Weights of a small mixture-of-experts language model, trained from scratch on English Wikipedia: 35.8M parameters.
Below are experts of layer 3 (counted from 0) of a mixture-of-experts language model. Rows are named gate (a neuron's input weights, with its number), up (a neuron's input weights, with its number) and show model dimensions 0-79. Each number is 128 + 24 x the weight over its row's rms, rounded and kept within 0 to 255. Numbers have three digits each.
Before each expert's rows: a language model's description of what the expert responds to. This comes from a sample of Wikipedia text that the model never trained on.

# expert 16
What it handles: Foreign name endings. Final pieces of foreign surnames, place names and taxon names, e.g. Mirzazadeh, Luhansk, israelitische, Pancrustacea, -idae, Jr.
gate0:137075112130135125133163144131126106174105147164123100117178129146104098109121132156137108107100103128161136114130093129085122137166142154143118150136144152074124208167096118104121164126132094102092115106084110154142120126134107162111190171
up0:134117142097144140169112174119116152118111107141134125130129107133132097122132105137129149124115074122121137139096107119102074154146110135139137150124139165155092140127153167113132124122147084069121099134129134118136135177147130104113120151
gate1:155106157143133150147136141146123119109092147133111167139126100108146114157161082136146077173157106134066159112137160163110136106130141148150147138124076099120134102122153100121107141131154150115121135169087132142100122102133132119136150129
up1:133181092162151152082117109098179142152130140092125120106145110133079129135118137114119105096106163098165115136086116088131086144131116119136104146160159165102144193153115151109160139157140110160157111148112129142121098082138092123136119132
gate2:115100143150142112114141138128167141123139104147097146119178168127132082093077124156137143078136139135159139137125131139097131101149127140172164130143112151092073114117081119108120129165129182124118131116113133130121138157160132152116114148
up2:100106149137176137157137164129107094140134122146112157111099158158158124108109142137130131093094105145097141163118139130148138103140140118171141110143176122119113122108103089096114145124090126115149122092105148122127124171148143149107126109
gate3:103110100110102117112149144155131118113129129137156113159103087091093182142138148135130150148099133173133126159143142120123100093167147081186141145105142115098107142135149152177098082144106127159157137123145133110121131163127106126120117110
up3:083127137140108128104108124177136124154142133146124127137103137158101177110184145145129161120111146141120123145079115151114140075118131103157144104136115180124133162158173122130119112096080127096135143126149115120138142107168168142096110133

# expert 18
What it handles: Commas and separators. Commas, mostly, plus colons, semicolons and slashes separating list items, places, dates and clauses, e.g. Philadelphia, Pennsylvania; July 19, 1835.
gate0:110116050103164109137101082168123135113148145109126099140134103126115112166115138127130118091103140143158125134137117133113132100185098124165181141125166149115173185124173159118099105104107105109084094125129137127162137150145123141120136089
up0:143093110111125125128181114133148149167131104145125148170154110150123138199130109146125150131160128116138104150133120122141122173121164119094122134117126105105147115117110105105136152098074158152106141162132110142113119138126124102146119100
gate1:124140141144150096111105097144093143150117128132115117103120120091129125158117114080126148093159130125098108121110135158126124094145144144076127144115090118156130111179108160138155093135105145149153143086159135126145093108088133160135097159
up1:131113107123130150135111147112130086119131131150104144100107124144105113098107126117150143094143109132158095121122113125125104152129175133105151154129093151120143107111136152140141141173166156136110135177126124137146123129117144164143096160
gate2:129133145131112173139098141150081136095135142097110117130088177118124124123130126096133120143128127112141090140169101081121115146098162114150112107106130143147166114088100148162135119116083170135094095130109093138136120127172131147108064119
up2:145124160131072150131095127117113140117165115109087115098108142137095118103131131118120089136149091119125142122140149081148096135096146113125145073151125072143153130154078156117125182111151162162111123115118145120136121140146135127153109161
gate3:123135143158130137107136129135113124138071112137113124128110112121083089113112121146098117161141123098119157121140172144127144103127118145115100113130103130077131150156125138111168126100122107110173125140180114164124196141122141109072128131
up3:098166137154116139114117127145138132081119136149126135140160140100092116082124112132088127158142173118123150126109161102128102120127170131115104122128105103104114141143125142123120114098114127119109135133177097187098146147168191131106147151

# expert 17
What it handles: Sentence-ending punctuation. Periods ending sentences or abbreviations, and table-cell pipes and colons, such as Mr., M. S., closing ")." and "|" between cells.
gate0:136135112119124086104124115143128119191110114117139124138103153143143094115151130146110162102083117102121106092095102124171143118144130144137099102088151146140118102164119139102146113137123144090107136099149112137155120193077167101150129118
up0:114090121179112166112080113135112118131112121095106138145111141138134150133120096123122176123141123144117149089067092160138102129132103119112061094153141119119125085142149144113150123090125113093131113151149128116058109175120132155113113155
gate1:150139190115145124093098131131146156100142168156133107134146111127092089121149123123126129100140130172122139123155116139138114091126158131174169111148154113177110120124128121108093121085128164095125118111150136120152115084099154136184140106
up1:138135156084108121120091178168134148060137148142150119169163128153110105111140138140163114151118111145133138128163079153097120085123138100117140134103156132120139150125105093134102127123108148093073102129140128158120187090129160147145140115
gate2:103091128112142137122180135101126155154124112133089157096157135167195140144129158112150161102113150117085153158142103137152115153101129113120129102159127087159148135126121119088099135142166113096147129133133139099096118110129145122137135135
up2:153152124114128094144124137126132100154125165146154086120125084107111099117121097141134126115165144115079126142089150118134128139099138156106097124111110096095107124127164112134113148123088173131078160145167133162153140160130118160096125156
gate3:103118146141148093115135093151107126112151148133134116131142110107113162140103136115147150132127144115109128134156119111129095078096115099138132128136153143129107115108141132163152110111105154161129105085146135147105105118107151126141090113
up3:139133094076131113119115111153116123123142135132121156110103097154160149115102157108170161165131122147117124132161108109132116133143119127124111131107155151142161184180133145145109133117134131134134158164083144136155149112116147114109160125

# expert 12
What it handles: Digits in years, scores. Individual digits inside years, scores, highway numbers and date ranges, e.g. 1990, L 87–89, LA 182, ==2003==.
gate0:123141146085154108156105130089147110103133103137132159112133136142118147146090122147122096150116111063121089140101142107141154113124115185103136173117147154187127125090075113184139136125123096140130114126110113132167121126112156148137142137
up0:149109097155135131086168103154129131157133167096094114094119139096087130159156127110134165121135118173159131140093116132118140138147146091095177090112106145085123143162171116106097153084114119147132128087121141150101115113156098130123105115
gate1:120089159086146111114141151132117075126077103122135131148116117120104165112127120122154121186110132117101116131109135079119131092128100132124122133137142119119151080159140123119086117171134150105114126133134132125133143090141152109145140126
up1:105118156120127126125163121135122144090096101151133158135152163124133126148116120153144104121122092163134155109124129114061142098159130153141119134165142082167107144102153083092118128124151110140140124158146122086119093168117099114113183127
gate2:119122088147139143159121136133065116133092091117139103115101112144128151165144114118098110129133135123130119115123083119151136101122128129123138066150158128164117126111128119127094088099092129157129149138121100149130106137142136132130101125
up2:149112159116160134182107173140129123118136115165152104121103139144129138115126159142055110151149108116135136115064112136108107129132139110107068151119138128122122124159116188145118097089135171137169150145104142110122140128145197152143118118
gate3:130077141144102092130126120128137175126133169147120164088146089097124119096182131130144106108120111126147096123064156140121125114132148116167131163150070146110148134119106110063139094099144096108158138118153182153133110143156104105080150081
up3:137145089089149138085137113130165104121159125134138130150129157122163082149083141124121158124158118157149103101165106143123136129131180093116108125125139160148088107115107134185103097164141176098065100130129091140130144143124156122147134121

# expert 7
What it handles: Coordinating conjunctions. Conjunctions and linking prepositions joining clauses, mostly and, also to, or, but, with, for, as, in running prose.
gate0:149119117160111151121136131128137110153113123102161138138134129132115128127122151102163138148144121141118132107129111122143168099094122139115122119137130127132091134121130102111125093107102137082170095139168137129146128107126088146133165126
up0:188107113143107153146108119119132077150141113091090134099148135131101118087107127082125146154120131155125147133128125134166112115092141118125129162131077143131162134141153106159124145182109142096125166125141150142172121138119100118148127085
gate1:165137138129103122107134143161128181162109152105121127130134105128113155152145125118121164101112092121113158080075121151174127174128121136131124133098085133120148170123099104144103153114115125151082153124115127138156116130173149085135114076
up1:105154120112088089129121093178131148152153140110175084140086089117151164098141122141125157122117105135119153117142109128072140134096137149127097096145097138149099150165089164173179117096098140183115123118141130149149110141130096133116116120
gate2:126173134128088127142131145137111084113173104128129110146117172122093112103099152143182118125155143113132142106101117120148100134088137105100143125122128153132118110107133145141141156149158137121104167175112100113117106088112179180147098109
up2:178131118131108141117126103148136114111136148111109069138132159137112150091146148138133109129117130122180143101139125112143064101106138115123120109129146147125079136089149156170119120134148132132075114124123149112137116130111168127146072120
gate3:106127109131118144116145126153134159073141157104136133162151101092128112150130139134101116136113172121105110132128121114151102107125155112134146131153128149125121123108092086123145137133124126092122157113131116101084128176146132126101166120
up3:109116097131154116128090111139112081150119114143125155118127132133119107113126112154133134170128126127113112107106117134145129137162148173137123122134074122079127143146165113113114112099113136168126147150126160158119133155142160119103155124

# expert 3
What it handles: Word-initial fragments, headings. Early pieces of capitalized words, often at sentence or heading start, such as S-er-ie, S-ens-ory, V-ess-els, plus the token after section headings.
gate0:078134127109152121057155128111114119108096077141139145136115140168132164147139120140102108145125129134131077120145124129158120152163108167121122130135108150133142144129162136099166137138154122128148152133133107111117100119095079143142118163
up0:132137086146165147138094112070104117120100118123097094158132086103179098097124119108122122142138112105127126161145156123091128142125130160110144103169170067140145120141127127099112144137138135119104115119154138132154121124127141093099164106
gate1:088069129130155132100118090151163154148169178146122127136104092148133085127140145098133146123138109108109147146128097121115174136115097091133160154129148108140141090140120103089091134150131105109170153112126134111152131161159091102134152088
up1:112058121166179121111115118157174136142141135160109119101144124125140111098132145112142137139114164114139155171152097131107136127090104097149150168153127079169144098133113138070127135152118110100142138079120144117129138165131099153105153081
gate2:120113120133128144147131089141135085170115113140103140099144098092127185185130115133144170130121161156154137123107142151166093149100115108084133133135112131144124147159104157095127151112119091135144136119116121165133081132154079105140099184
up2:130109152128168071127176123124113126120124141145137149155132133103093137132149113144095139070194128087120060138127138153097152162116130133130061095121134134133124163130139139151148142112161133110179128146140125166101135106140112128116119164
gate3:115164135139121127134179147115083164142110128132141164105095166116113086139121131150165150154156111105147165145128146131144144142134148153101160136143142150150133129155123134129180171148129115134139128102158149158122138109125121107168117115
up3:132088107106108084140118126155156101148122119109129126105124124129167164114111084145138083144093124130108135066094111098128122126150109144162107133159125102138136152144185131133156112124136131119111159142111130127131141150163086142091167100

# expert 0
What it handles: Prepositions after nouns. Prepositions like of, in, from, at, against after nouns and proper names, e.g. University of, agriculture in, West Belfast in.
gate0:130124111125100141140108138123138099136117112163154150146112153110169118158148131152107097099122110115158127126132115128132091086115163179133084145180144103122120133160099167108120127143152137156092132177150069181167133125121123136121160119
up0:142152156137130120153198133123120091114148157132132119112128122105153147081094101162137119123142185144119140137158083124110152118175114090120168118113155191118119149103109142131156101119137106130122131109143122147117067121158128097122112150
gate1:139112142145122114091131119096159159142135150132146151104117119119141157180098129160156141128118156096118120150084135125149123144097171139095101184153139097152175113117158133120117151107135157148092126157115155103123118143095126139178094130
up1:128120136143166112135101102135108123131121119082123068130147106160151084129137154118124144151131129168121138140156108111124114138145102174160109100092114097132148130135099155172144138133096128094121125147128145137130153115117141136130139104
gate2:084081124142154132131125123113143125127116158146122128084127177102112123157141151094131150181163133118119094131130136147157114137077149132178156124130124143098118111106160124142113137129148148129115117101097149128128124142166146114152129168
up2:112122162127149129163137156178108112149100138146180092132152139117118144108123146165102134129147120087117083121170131120146155159121125160151126120083126136117128132103165136143124100092110113104136126093096144107111124145171156139136147119
gate3:129131153137150114130136136134135145144108113123148094142113176115169122178149107165136147069104162145102104131136118130136107170122122128106160151096157159137151128157138086122143140142108115138057141164113106137118137144136156161137182133
up3:144125110125150151096127099115143117102135155116148090130119139183151164111116103123108126111132130113150121138139103153150130110133151088130104121130138096141156109138148141142142119129103121128141119105060102114154151110106136138137164131

# expert 13
What it handles: Table numbers, medalist. Final digits of numbers ending table cells, especially points columns like 42, 40, and words like medalist, singer before cell pipes.
gate0:122129123119178135149106154146151098156130117120123121127092137129133059112135147157159169140138093116139140152135122124104113148108100173111105164114143086105113111119119111104165115135125094145106148123141144166143084081111125130141140150
up0:103112124121137129113140113081158165118149128085148163140149122119138139153116128136138101131166095125128105137108136154115150086125176114128110168197089126160140120137135122115169128129144139093122098117112147103153131145129086123111133111
gate1:118107115129165106145137134123125152147091172136102122133139107076117154093140130173100122141111132158152104111065128125139100146129064139122092115166125126135091164118107119130127149164111100133103096101123136149140122151129089118096149142
up1:132133105165111136151087114115108049133131138127112180106105134146114128160136151099166122152142154136100126087129121146144155115097150099165169140090134110164161108130162107116155103114177148128156131141122128122171113118131185133149148120
gate2:142144112156078117148117113140102149116149119142128124149187123107135115154086181111160063151078133134096107134120129125159114140169143186111099117145117130129139132102163120106134151141114141162129145114128149103129122129115101100152120098
up2:082126120087126147121130127145151159156121122153142131155135137143141151116175124169093137117157160138134116135180126155173171132125109145111099104112161131130097112130103142164140128173134163138111111145164135116148127125133138139160137151
gate3:154173135132147137164186151187146146115119133114130139172117156131110167113170149157153096146080168102148115116104101121131105170093088103119114118117146124139136159083103140091149099106105120131061118159108120114099140114129107101133118112
up3:110144131096112162155187186151150150156117141097136160143117103084125221141147159141117152127114148090134108091146118117132099174107096107132118166162119118131142133092089094100110113095150121117129143149090136114120122119138116123147135103

# expert 10
What it handles: Line breaks, section markup. Newlines, paragraph breaks after sentence-final periods, table row ends and separators, and == heading markers in Wikipedia formatting.
gate0:125142137133102126103144119126100126159169160122148151111102153092121112128124121124142120144134133164170125154094113139128148145138141124142132174157141117124135132163110114144120124132110100147091139131102129131126154133192145144141147116
up0:099112122095116127131118147107134134112123101153107113149159117181145113189129108127123146135107092106074157125130132135136083127138116185115145108139138168144129150086112134121128135124149134095112126115158153134133160125074156091118156116
gate1:093126130120154100181146184095125085111130123198119128141127141120143114164079103159125180128142105113117156128070144152120102129109152139168123138166096102179135140107129148160115134132125151112142151158093101109126137134123135104155149158
up1:119144134164100134132130053142172175099128153114114127092129141153149116117102125121104121124105156152133077141154168128121093126129113141101125194129147159108160133140100121070161128122135103133097158121142174107109138141131129172140123143
gate2:134074107132087115150149109144109110130104108101100162109131115140153126121128103142120139141109068132122124101124177116153130146099179139117114131148115135109120129154108172146140139149118144153127099130125145131111125115076139133142111142
up2:122183181138153132122122119123143140180170145136171088137143140127126101142135161103116113144129177123118119138146089117122143119143088102174134143080123092115133140110128105077120092111139150096135170137126121161146117107145142116120157099
gate3:117132126118127132093114124130155147168140109153134145143130129082093146113133129105148122163166144148157086109181096115118139135126144133107131146099138144111142126150120134102150120146150151136133111102127174119125108150082097118132115149
up3:102157160114111138144108153105115107140166151132129102158115107127145130085114125115121144127100178099105107102119151127156126123127122134102114110103113147117132132132133150168107159137178120166104096136149154098136117147147117159143160108

# expert 1
What it handles: Personal name pieces. Given names and later pieces of personal names in lists and tables, such as John, David, and name endings like Jo-ël, Rober-to.
gate0:115100168127174144156145100127197111098125137147127164152163125114161094143141146143142154147140151109135165129135159150118106134109110106156170125158137096130148149160122143072137143112124090114121104199149133119114130124121092154123111137
up0:125122066116152074081123141114091142140140136116118136125100111089088162148095125134096118103113161120115102165089133122124116110176153140129099159139117147120132110101144136198097145161145156139168120093135130145157145117098149133155130107
gate1:123095104151155086120114113114155168144095139163108115164135081145122101198094128157135149114113130153130135138089123118095126125146186128140125141139087130149125122098123114108148126068103136134173129092153119102174125132149124132185105117
up1:085101134157122121085129119150167164110118130147137108116103126161134139110095094125089129111111109140148147157133084144120078140176145150120129089149104126128106104168099125111180145136127121127157145135127107150106173128106110177104114149
gate2:136122083153153112099142132149135111154146141152129123175158131144113092137118138138133157098132158135118135148106162143123099141126120150163076115095174119111157096128126117148138125112075115085109108132196145104115109067122161110143111109
up2:124128162107115104121142144126135128106128125092103131068111132137127161104122119131094114123161125133144101122115133108174111120171157110119127122128095139177137177128151138100126122127152140137135096139068090156147121166159109150128139118
gate3:089125165166110148123116121109124105144129115121107135150166127099117131170142139110157159188143099117135127095125146128128127187086101068122122134084119115132157146146119157133115078153136152110167173158110118086131120121136139148101132130
up3:085142131155113105147171149114106100163112126134116139138165124093148128145110175147124121177138101102119117101122144103129125157042145089112124148086145121159135144123120156189126124146131143107176125142099157089097110113134145137111112143

# expert 11
What it handles: Place and national names. Capitalized proper-name pieces for places and institutions, such as New York, United States, American, National, and completions like Mexico, Guangzhou.
gate0:115115126140142119166159119139163142107094129110168150119114129096092123085142085116172110123113167161149110157126102119124128141138105119118108108112137127158100132125114133168163133152108146134128067100127127148112112112117137096144100126
up0:115130115147137151143136167131077120113113157121094134153165162094149148142148137161091138131088131140137140127137107187114130172116123110124088116165120144171136131116132105154130139136141108158095136120143141120143108149162110174111149100
gate1:118114141119136138105177148121088213117134114133159122118135068134133134123136162157125107087090117157095130189074130124100135177168149127105138154140129108132108154107119126126125137132135176139143162085119092134131150077114123104132112135
up1:090116165144136119175097079121158079113101111131111139174114165148132117109133089121105086150150174099160067130168127129112140137188138119180107152146097146068111132173138128117150114095120104103100095131123207178140105171133089141129136106
gate2:133096125157171103142133144126128137145141137154093114121143129143120149154172155126145091207096124109142148137081115147139159127147151105150157107115125137130114096116119149143125127168088140102120090110082116125147121104161178109111103115
up2:099128109102140118090167131112102142161160118146145164134157060095173104121106119101085160123103089098086130166128136106096100155107157138079119139112166083143130104136116104149114146152143105130184141145127095141094138123183144105124151152
gate3:146113102145105085114119123110153198111179091121163161115107123103126160138174151152118123143183099166131126146123156152117096127107132137112106153125142083107137137094110134136124071141141141172126104130133125142147108121112153110094091130
up3:182131110130090085107191135117140161124124102147163130144141093152117141137159154135132089122111110128100085171124101141145101161133114163107118136169158081077117149124129094157087120146104134174117118160109117117147105084113116111117112121

# expert 19
What it handles: Year digits. Leading digits within four-digit years and dates, such as 20-1-3, 19-9-7, 2-0-18, especially in sports and career tables.
gate0:106133118110091092113168155092111150131097089116168136064149148095116087115135170173098111134123118156166158159120137113113169124155117130139103066093100137101157140116122111101158126129112139114117118186119140152109119110141095113090151122
up0:131170121129131122101141152125135076127149149132132094122160105145129154148099140135131104126169120131125099129174120113136146123103129126134142134111117149148135111076125124159125109151128156134085105143156117143168153154169112119113120137
gate1:127134113162135145077132187156110114108152159123130108141144118106119099143138155179122121134166169111108129106110161129120144097115122114084132149131141129156161145130082129111146135104158117082098128106075122166132095128061139128129134155
up1:121122148152128147089147137147097133132110123160156127122123084123095114166126157173129123163143166122118163127121085125128181107131116116073135119119131123122141150116094101126112109114166139091085134120123150142128096096077089117135098175
gate2:139114124152118119121131117110137147092094121109128136100109139092149145115117166140092143143158186102166143140092167126154167109155136167116097130170159180120102139135164117123142103119141171066128123161135111163153159134133139142148115148
up2:131125143137154137119133183135121137130110107110127103144116102152111135142099108054129125145083145149129139108119079119095170171076102087157087117103147115124148138150107081122091096129147100185130081155120158112137103072154131110135108100
gate3:105131171139134143130156153092134143109133150153121164125102163131079115137116141192128118126128129129130101153126084102122109154161103129111141154120125128147163117130102115129110114134135112103127172135146138113157154119147124156142135141
up3:122111121123108110146185105140115147156131106149114157101122148146118097131113153150124145092136139147121135178114077103075114111112110159117134115115181129112150135131132127112133159167094147169089120114148117139111148095129146161138134109

# expert 23
What it handles: Space before numbers. Standalone space tokens immediately before a number, after table pipes, colons or words, like in 2008, December 9.
gate0:154151131143130142115142156119126138091145106096136172112125116129114130145154127128081132170187135139129107126090164130111123133096121149119143089091101144114103106074158090107086169152132143116146126159122140169123094065128116128142111135
up0:147136104142121163148121206134152129085124141110140155148110132167115148175132109088092122131140136121148104105124138131079135130101141122116120085118104142142134124075160121142107145144106127110173158117126143123119099064121115160131125111
gate1:177098124147102164096106110121131153111122126092100139096103134097098116114178131156157145133150108129119069194098141130160108131139140128138144101127113117092117127114119159101145084099082130101102143098121124170177114084159096140097126108
up1:181143133140097171135125138105119143137116126104091112102118137100087143089184128162143116143146099102161057153109141121148121122132089151103104124171090146092111152150114167109133106117138105134100119104120154135145102077116111146100122117
gate2:159109158161107114137149083138158125057126137123104120100146141113108179167154160154100126088132078104134089121083174145130167145126086133126124169128138153109182165136141078111090150128135123135119102156146133160143158113179111147123136102
up2:122130121112140139112116110112125177134093136108166116138136106123116073138078130150137147145089148170118152141111114149134120092072131111112111128109136088125111101140118152070161124105092096135103128082107133141098116149133097138128127112
gate3:138103106109167130135126142100113143118172136158096102120121122152145106135147096166171113129107147107122129125145081140103120116175116145120128152144142141093127142130091131085111121148132147116168145123083164136122167105104134126159141134
up3:120141118124094127138147130090160154097089123111118142145154159134104151137114130132095080065099176111132123163123146114153104124113112134134116105126149101149153130108144141161168124103145100148131100129146107091120101139161130115100133098

# expert 4
What it handles: Function words, -ly adverbs. Prepositions, auxiliaries and connectives in running prose (of, with, for, have, however, while), plus -ly adverb endings like distinctly, deeply.
gate0:154117110111060097144117137077107144097136122103122127128155110108122162115165103108152113113171095099112131142107111149149097114119122134159125140140129122086118111127118166137148111191109093131119130132101189110154160112116134142132086089
up0:135110118147060095109095124069125133101157121093120139138140094108108166121136150099139122091156104080144113138097132140130102138139148133150117124115139136100122118144109146145155122178106105138145148128135162113136149090124126154137104074
gate1:149123152140136141153079145158101173139134087156132162130148178079089107135121162120112095153164143114122119099116110129126150136135126154129151146116162123115122127123091102134134142118143140133128124102086115132131146099088107104099142156
up1:107125112128127148119150127101145097121101178127127103141132130183174159144150088114156153113110100130131150143153125153136132119094145116134096087135088135122127139145156154117110123132122102122118132132171123117125133145151177125148115109
gate2:154154162140087069142106116157132119123166129118138098137151136128150091147121157134163139124139136133125144110117137154111133137085110148140176143159095130158116092132086117117158133133143136108086167158119126092125102119155138136103110164
up2:121105146103107117128132116166111133093167117108098107128109123110154119143081137171131105185131124103139129086153121110102106142125126155103110143146123132140113089108132109132183134157143118145146137173113135114131124116129103096092129165
gate3:116095146152101129127184123140114147082130119154074076155165150122155170121142095120180153116125096121132136130106099183131148103128129117098123134124128177142130142123146125138091082117173108106138131134126160149064113175123132128121113132
up3:121090122156178146126123102160136126108122114133116155132124160128129147141149109144164115114141137146120114174126104144142147141131109163143150118168133102115147127150146090111114137129136147119134130151095091135149136142131148111085054125

# expert 2
What it handles: Table cells, mid-word pieces. Table pipes, digits and signs in score or time tables, plus mid-word fragments in names and terms, e.g. Dimavičius, naphthalen, recommenced.
gate0:175092112066107129109080088135100117125112138111142099085132119158117156150113125130127116110137156126160128118122144132120135201143139128142126154125124137154101158133151117156129109121128126095076085125139117125112115112088103138156165117
up0:103098100171107135130104147147126133125097140138104129115140121148067068094150116141127133128165101152095136168122162125143139133119130134104133134124144164071124159104136143104123114124110148090135142107138092104116128149156114104181103124
gate1:124111140138089181105122108116113130134093087110154119129094116159112096105128140166116157134136083156112109134118118126156125142082123135121132170154125108196123192143143134109162090115146149144118137077163155137148112143115136101153099142
up1:107148148119090105122118122166102173113108107115135115117121139115120108168160159133073118104110178106131107133108109117143120097114126147087165125138124168148089167108156138142092126115142140138131137097092133124115161174108135126104107159
gate2:101117093132060150139123136147159152064160165152141130102102164075139175161149099115138134148172118128088104119144132170125149118092089138130158174116136125120122081165148151132150141119124131100069142135170124144137113133153144112161090136
up2:166144130128136100110137121146139148162127138133112122139110121143160113120124107119103156094103151054126125185123122073148113120136133128132131108125160149108110125165123116139099127128110175156122144133116064072142144123134096127132051116
gate3:179104117146139084099128170129142174116101114106106117149141133122137112115139094143159122119105118100162158147170138161107165127126161120147129099170126128118124116120126178092088144126145122115140091162092110097107181068121165151162118111
up3:160115114158101114125146153178152190121130139117116137145116104077135149148139165106139161104103109121133142181123149129092175117133134161141134107116130137097119137088129149150086151140160143142152121182097134149112149096154146138125132122

# expert 15
What it handles: Articles and determiners. Articles and determiners starting a noun phrase, mostly a, an, the, its, his, often after is or a comma, like was a former.
gate0:132097087107126121133170149124138095147146138132121100159168136143098139139162131133144122076112176096177077112096151103146115122127128126105143133091134141140123137144150120101094129134122124138114152120150082125114134107140121123146144102
up0:086135134129119158079089092136112154123121120128147125123135103112173121112104109120093157177116100130091141141164087121122160124106145143130100104155154132121162115138086107179173122134144156128138119144120143135155153136139113136089115168
gate1:144117162120139109113096115060170119145167125181098101133165142119140183130135143153112131118142112149131160113178154135107149123148144165143132132116182111126126149138140122113107136126144109101115131094109146088122116148100094078100148117
up1:120117115082121125155162116131122142100141112127136131093128180101141017132165139085151131146092134135096068122136124130157116132126110128119135114155113143132105127114175148086120130130118161116110135133161131104143128089177177142163093164
gate2:122097117116124144118153114129161111154118155100139101124146124126139105158128190152157152134106119111105166169151116141107119096126121151109158094117148162099127081102190087145127211132128126101124167082143129095140113123119110123121165081
up2:115103091093126104144136107144154132109060121120136081130118149128133125108119111163110152121120139183148091153080161150113092080191116124145131155173137131117105161134149127111140166141095141103165113126184163124151149109131134143101117080
gate3:143119117096128089102107131122156145072126139109119123149090146139114166120138145139081129109147116154112127142134116118140134147160113129129129149136118153105159151097124157150108090080151147118114131130129145132105094082145142117106081098
up3:111119137121112152154092199117134126124123112131108123154094123143094123136163114134116141133128158132125115128121129128149124174139118136135133183143098140115171121142137160122110055122162154130083123111124147161112153072146146097114089125